{
  "lr_router": 0.00162,
  "norm_eps": 1e-06,
  "final_lr_fraction": 0.05
}
Below are experts of layer 5 (counted from 0) of a mixture-of-experts language model. Rows are named router (the router's row for the expert), gate (a neuron's input weights, with its number), up (a neuron's input weights, with its number), down (a neuron's output weights, with its number) and show model dimensions 48-95. Each number is 128 + 32 x the weight over its row's rms, rounded and kept within 0 to 255. Numbers have three digits each.
After each expert's rows: "comes after" lists some tokens at least twice as common just before its tokens as in all text. This comes from a sample of Wikipedia text that the model never trained on. Tokens count by the router's weight.

# expert 23
router:154148158206131126082086089067093186158114099112116113079119135116158135165099121183114105116147118150126127099046157136103169169185131148107188
gate0:137120110167151160087128130064125126136096072237101119164152158109140097181121154138144132175163176095122168120163090124099089149135132130084166
up0:143165168154121085164118132112040113158090131128134138041131122136114164101152119126136079071122090218156120166121201121084162118132077170157123
down0:084171108117141103135163147135193142100165140149169116130088112117121142139156118089067171155106189117148177146081157057149117123095180124097142
gate1:146145190145126061114157090176108124153072094175136142111113151119112099175115146045155173133113116108123125117125141140144179155168101111120166
up1:148122093140086092137111148141144156165139160139119056073098127113140177125138127110144099158165147166086145164100155107168090155112099088116118
down1:124123126160134136145191124127141136149133120123138056094171117131178106114102053077153124119097153158163158179054138049114128102107111142110148
gate2:161108148218082178120093087184097147129080115145135115139162116199104168116159161143112100099142176115068193176083156154152142147120137117120126
up2:140104131149127131180142144103142137140100175119151075121109150177101142078126135110055179170110088104130097169127127096148087168093155142057128
down2:113089156098143183155108150146136093098110159113104036141105078144148131138147160076137116100135123140121128135146146151092086172130125119155077
gate3:115099133128153123094167165090167141107144090166151157193149127121136113153072100155112115143153198098103158096148073110081121125126175047100165
up3:060168073105115148118122128111166145098199114115197189129146094076144127142098096180115151134141114085098151109107118156127128170157135145161130
down3:132114146133122122117176147082182141166116154120201124098150031123139114136127091102111124091116116061086112129123124104149133188105088109099086
comes after: " the", " of", " and", " \"", " a", ":"

# expert 19
router:198170161206169107173114096123100088128110144124156094113103116075169139117120114134125035106093128068127106150135163150098099112059128089125145
gate0:164110082094108154137191165125143144154121070167163139109101125088155154132126173124164103122110204079125147110100181180110064085187066155107108
up0:142121137145085108148147094098102117146154150126137146116138102151154116141150150109086152186172087095082093208154187074186113152080085161114096
down0:156103155157128134079120073126111194099098159185191025085169144109138116129137105108102132076132142119126095165101125159137114103098081147154091
gate1:106134195102161121162104192172117121147154079105176110107144089099026116142143126132117176110151186106150139102110101128132129075106170114122121
up1:160122095152160109155152092041081146109100131136130176097112139128168141152095158148100107134163176176072131093118171103121111129062115151124086
down1:122137107156068130127132147103127126161084139115108121127117140158105090153108094202248153191135144122125128205094114160163056135106123122135161
gate2:150159126087093137131142105133122173104140102106096149134130157140125071085127099166208097131130182185139094085056169154087081112169095144177109
up2:122140153115203124023135178103144137099111096142113163154120122133109115142112154156136104172105121175082080094120161140150136131137175130174177
down2:190151115140079096162102132160119175175132119163204138107116133085086147121103102118111064109076166083136152095108117090136153100117166117111134
gate3:109137119092126086138132152132119064112122126102147150120155173104133125064083121199137135184143163127125117132079119127088177090074116079072128
up3:128112094119125136061136152157166072126155117081163126130211153195123128136100121137134110093132124141128145123143024192024170100124157095137118
down3:073128098143081135139106087058121111188125109085109128120134169108159144151170108092129104114088147180169135144159147136197159182129131140129141
comes after: " (", " ", " \"", ".", " B", " D"

# expert 10
router:109136143128117116175097120163152127221166172142154147119145125176123140140162163104095187173141089109127103131129052103162128067084145096061057
gate0:162136113176145085112156102122102142157116146125116096139114119085095103126190162156189128068121085165216119112077110154102145130130142135100147
up0:113207139066149177128216063085113142118108120136137159146145100104123102066145148160124202153103106118090109158096115125127101129179072129127110
down0:124127071095167097112102087150174122110136195118174104211121134138148134050167123131123093152106153153160171138138170110128113070113137115118174
gate1:188132108199138146147119076173087139101167097096133192143215082134154073138123046109150166142147145133164107103110163073137122133116098173111142
up1:114158120115087086075153155141141123165112089134122073117095099159125146175100148163158115077093159134035145126094138145139188103058140083110121
down1:128123101164103107160087171117116113067169186158105084131131139086155146068125084141136124130090098162073100129134072153117097101142118095115170
gate2:148181169128105192175150147161151103187175143149133158148095134158088117121106135152168122130161105077178138182075165097076113103119154061122103
up2:141205149113123126118125167122123129142115138103123081077141175097128131069118105115143131077197112117122127130061104128127214136149114081118106
down2:096118135075173123124146141108138139132181130135164093089060106116097153163145135099149119112195135086116112133142169157120134186176098129159100
gate3:172137125118110129136130203145155078136170147161130199098080193162101115048152144145107101128167094101146190189079128143115100136115100123134118
up3:143124096122129102144073186145190094161084125137152178071156124196103114069142114126082139131169086143111149194115145106138152134151128126174110
down3:108153137142075176082109117113140152128064147085130166142134116112170165127129101187188154125132129113110075164094132106157095143163192136179137
comes after: "-", "==", "20", "\n\n", "|", ".\n\n"

# expert 22
router:138124143172140188086110126128113122108140114213139123133154129094111152171124097108158086169149126071081176118143118173102119167159144120190134
gate0:192127098156068119120130113114094128169138107149133139055200142123164151065104158191223092140143137135110124120136192145103134105134149118121172
up0:142172132175092132154062145161180167151139153062109134117071104163125107107175177120093102098111103144153116132122129123162154120142046128106054
down0:079163156156123192086079136196098187141130123061072129078125198179102167118129131121098084156116115131156101095145100134181142140117102134102159
gate1:130130165186136173167141122154091131158186141137106137085131188154106153110165124108123096136136131111098157140105108138090070136108099113194115
up1:092123185134164068176129072103151134126115060177123160163110160174166139136047119109167109140111134142128171186109140103109103162103150148113138
down1:170096145111094116088132144148150105171091154109123151126133107147085137106151198101062115145144084197095154085130230134120141094144104152179145
gate2:211133075108105122109167152119134137152064142144107156124105087100104089145151127137125095139167093172099205072102101146117152177151118092142088
up2:152167129096168118096120170174121164144111144115109131128166088157170113146165077146109106144153129195145167086097168131072145158078123160177130
down2:095094107097080150121112101135168096210066145126161086088106154154084168137133125098113126169112144177124144107133127114127104117155119129143114
gate3:119080122161142171124164172147109101152130127186148081118169129106092144160149098102147156065151142125185118171091111102101110140135142097174167
up3:170110075136083112108155162124093165182184113173146115145126154129141105143077148133125079116143168097088117158175116072183131115061134111145151
down3:141193079137116107149087160091124086139183115154159188149107156089146135104092105154140114134121129136094171195123127025149162093114118116171148
comes after: ",", " ", ".", " and", " to", " was"

# expert 5
router:168193119184080140134132112086141167100154179178152082061139112134149159096081168116147116068112123104117161192115141098149132121041115125105103
gate0:139176090150202093095177165086093093118061135180185168152118124088140065133115127144163089127104139105104101102114116148133124150144166119113136
up0:103171089136155084151176092158116162100094189101120138137103127107097151137124134140115094099164137151171123065156093113078142148151188111114089
down0:092082121144116127058132117134097147035204128123114131128164165144105120146133105153160088108163143079127147106086159154131127114152172140102114
gate1:151155064183083098146141121122124197129050133131120125110130106135132123095124125145160141088136124113158174098097156070068108165107088164074149
up1:100158073108105089176142065120125185148145162127100118139151098099129139117113096140119186104119114179161072206045149072102124110177165144153149
down1:194126181120106096082180168116133113099141107090171176191155131173100104125123140116093140125199146091115159118096121149098142114187161135121169
gate2:116109146083135075133071107162192153119168089094134148156144088116143134166116069138058221120118115127135115180119144137148108201121129136127142
up2:039133160116138170202113151104139094112109109159070143117124173147147107076091105126159105112103155142139066085141096157099162128100126129079147
down2:140167118060174113138124103129146150132175115132125103099108178164151109162164057123161090159095123136089123157155137114142121162198149077150147
gate3:156060117186153102150105156137116197134160145091115157103116123101112089160125097160089100076110098198112069117098064078113068156113171123103100
up3:159151122063127157081055126083210165171073107092145145082132143151174123098170135120127185112141128130149122168128175134128171090142133132029175
down3:159173069114125094087173110086146174178102156112101070175142145100140109126133156039126117153163168102134147116194106141139122133118125116131134
comes after: " of", " in", " |\n", "-", ".", "|"

# expert 13
router:123148167113159124135116103137126105104156114109104072112086077134164178078089138139103119200069184160182156135061122145114175093147123190111099
gate0:128100123146109176134123145113122144166179131086151157107122094111158153096089153087101061088169096126109230092115144133076148150173095132114030
up0:077163165114145172161088106130212114108143075142093167135154120159137157067086121091087136119096087109135193112134131124091141121084105183096097
down0:153088104138145080090114089175163117145113109166179145187126125175119112125148118188196103117132164168172193158117150151140019142102158084071135
gate1:123130153116112048065088133087107104073111128187124167152174104135171122172169113127144143158114115192148118130073126077140095186095146096074142
up1:158108098160110103118146113142142115164127164130136144189105118084124078135100143128156097105163128112072100191165191146172116116118112182159132
down1:115115147161202153068096130050186168169138142144177102167146094135136060189114122090068159126131112131151154163131214125132176178098118120130104
gate2:124180148133143150089143105162136153157181137142121126078122090068124139121193112133120154109092195152143092156076154152152132064120080171098136
up2:145113126161118110128206114134099144174145185127171123050129131081140159108124087166148153114117134187133158162069157109141128099147093130077111
down2:098091171088140150086166117134165116080118136110117174145132088175122168105132165077159152205123113086112105115087138046093105094158131121098100
gate3:119102120138119108171142118179150070155140106077130178163139164175069139116168091174099115116131126107123063130140133127146116122127114171114149
up3:076126157143118109143105160133155051108137143075142105170129140182104180116146103157109079133128103099121103123156125206127143079123079165135118
down3:110162123117085164135085128102114164109116139118117103168076190146161199141117139128112130154084148147102165141105058142068133119110117157142097
comes after: "0", " |", "2", "1", "3", "4"

# expert 18
router:117173124126186101107091193140186065130140146098160144114126130106141137117110113099127143112093109146136080068168103108183188098138103074104105
gate0:166165136160136113103084184090101134186141153124121142074161118106100179131197113143042139134108121095112134125134096191110178180083141103106082
up0:108092144095119119082137123037114134126137109058127105114127164181162094105177133138133128157110155180138121112147067110139084074081088133124184
down0:150085159174149093151100074190164127143118135187109152072094108093136109187128160232155150113171101138150113124107052161129134155149149124142146
gate1:142139127128124071130165165170147124133146164095120088154130157135134125118192098150132120100114185091168087100122106135153150118079123087111057
up1:147165094193128116183141105165112159160171142184128100082131135086133097158156085154108087089166158055116097159133148059105158190121156105098108
down1:067145138168087092111095128165174093131147138150103125153151124139122170117142167141071132170135047204110066172135078112125144085154134154137147
gate2:186144060153112135102212139109133140130095077116152099127118205126158114130119155126156115134154126133144138113198114145142141088052073115118099
up2:071089158117145138163120127103134096142135154144166121103153126139143130118120108121151085058083124145174080157068130108131130119123162143102087
down2:153118112102140162071090169120137122075152141113123120172083165112136075179115156165082142114137168117121165101112127134086173097127126114145099
gate3:156144106140102093154155155135156101156098101139118138126110136107164113152109122141213215112082115111143076098102106124140144081063090118140086
up3:105125101148126140156137110127177161139098144153163158114131132037130089144099144135158129104160172124095118034183117121102122128116101117086138
down3:059053135115138121134155088140116163114106105130163177112182109164109129127075155126127123116171097124133144121079141135124132194126106172222138
comes after: " |\n", ".", ".\n\n", "|", " was", "ed"

# expert 4
router:144083142080168115187137134180082093137115108101146144119145156128157148109153175145150070140115177069069122154091152101180088124115160137177058
gate0:188151148184143116123144105110121139115196134070108125077147170090135123146181128136076096155141146104140126120104173158106148100117110159133120
up0:116181142158186131136165104105122173044162116123113170158102161034150133113103115120050116089130124070153092147111176131151077122112100163118131
down0:073105086105098093091124159110196140153134094097158154131072121137119164126127183047142148152125127157104125091109116132131204090163126105135136
gate1:143110162109096114125125084157143075139164099158166169151103129055116103082111106163103075143115127104147116174076147146144097213101141125112128
up1:155060127146061122066162117092168103131118134114113191124115116094129137197112104152189161089135130064150184113148158098111143141162138144117070
down1:138098140144118122092152183115089151182110138093107161124102147080084122140136047112151126155124104098092176155124121079127201100109086082159114
gate2:162112146129073129190111178146094122120106110078110196122149129106094082108098123153145146042133150072131148155101109155115067162113158104139146
up2:100120175102129185197125212176089133081167107068097123103039156109137141165116183123148105152179186168076119097081086130160150116130166103125137
down2:101118118142121111172148118106104066130113116134129117129106117124100136138150104115185193111114131139166139114108104169107119148138085184107127
gate3:162116179131115139154092119112174102103104129125120191063119083164135145136131050186051144130129177172113143116156125124154071157111201159116060
up3:140119160135143132131071176178134116140152126153134148140100132117112148158131124125136147151071088103077125101128120168169155102089150197050089
down3:092173107154122113097100108105100078102145102180137150103141113104158123139103142106109100114130090095137140150139215124182129127128139140166144
comes after: "–", " ", "-", " N", "/", " ("

# expert 11
router:110080179148133111131114105107165170092152163138130130115065144144098122103122192136083165163143116127117170084163108136124218150150091141155133
gate0:166110128175087139122165081112140152128086149150153087096094173121138120134075205129128194115154127147165167144107099175154163156149074073147128
up0:073114114142067146158107165144121153084134161153099113174126134145139119070116138136055136089162167110086104135133115127142057194165126160098155
down0:130137147183211120145161097140120064158094135102119085079172141199138135078151112092103132144120150127100116173112185154069112077092126186167095
gate1:119118142176087108208105100088141139133163086141127136138123097094108109147110088167137122158116101129112128137177099143142121144128130140106080
up1:113118115151138115066097164124100153139117106198111154170129134108121131170148118132111144117196130064032090125127140080141123026127097093142129
down1:120135117114145123140108146131097165147184119151107179128120129151128132088111117103131116115071120168089121121176096097095148152121126165091134
gate2:127126122205081188101175096097169163146128094118123105055135145151156109128159115151104144134111167187110166170162083140087127096154125166108150
up2:108067051137112093085108104149148184135147156081139171123122105161118151095157186121141174080061101152140127175132121132115100089144141153165139
down2:124165122141075099184119105153159137091103059131110153138121137100141035107134152152117156165127132139125125121144124111144138161134147116150156
gate3:109147121115087149175139146157133113141109181096134103138107165165103106150125135162165135155060091127138142134131140028158137155150138067041129
up3:112149159132105186169176160109154152085169182166151081155132115138066149131111104103095152135121143120124097161080134099119134157118131188097132
down3:155130138173088123132070101146151141134136184090121167101118115126163177164148202139088156114112146117154123100101077144125184098085145067139070
comes after: " |", " of", "1", "0", " at", " to"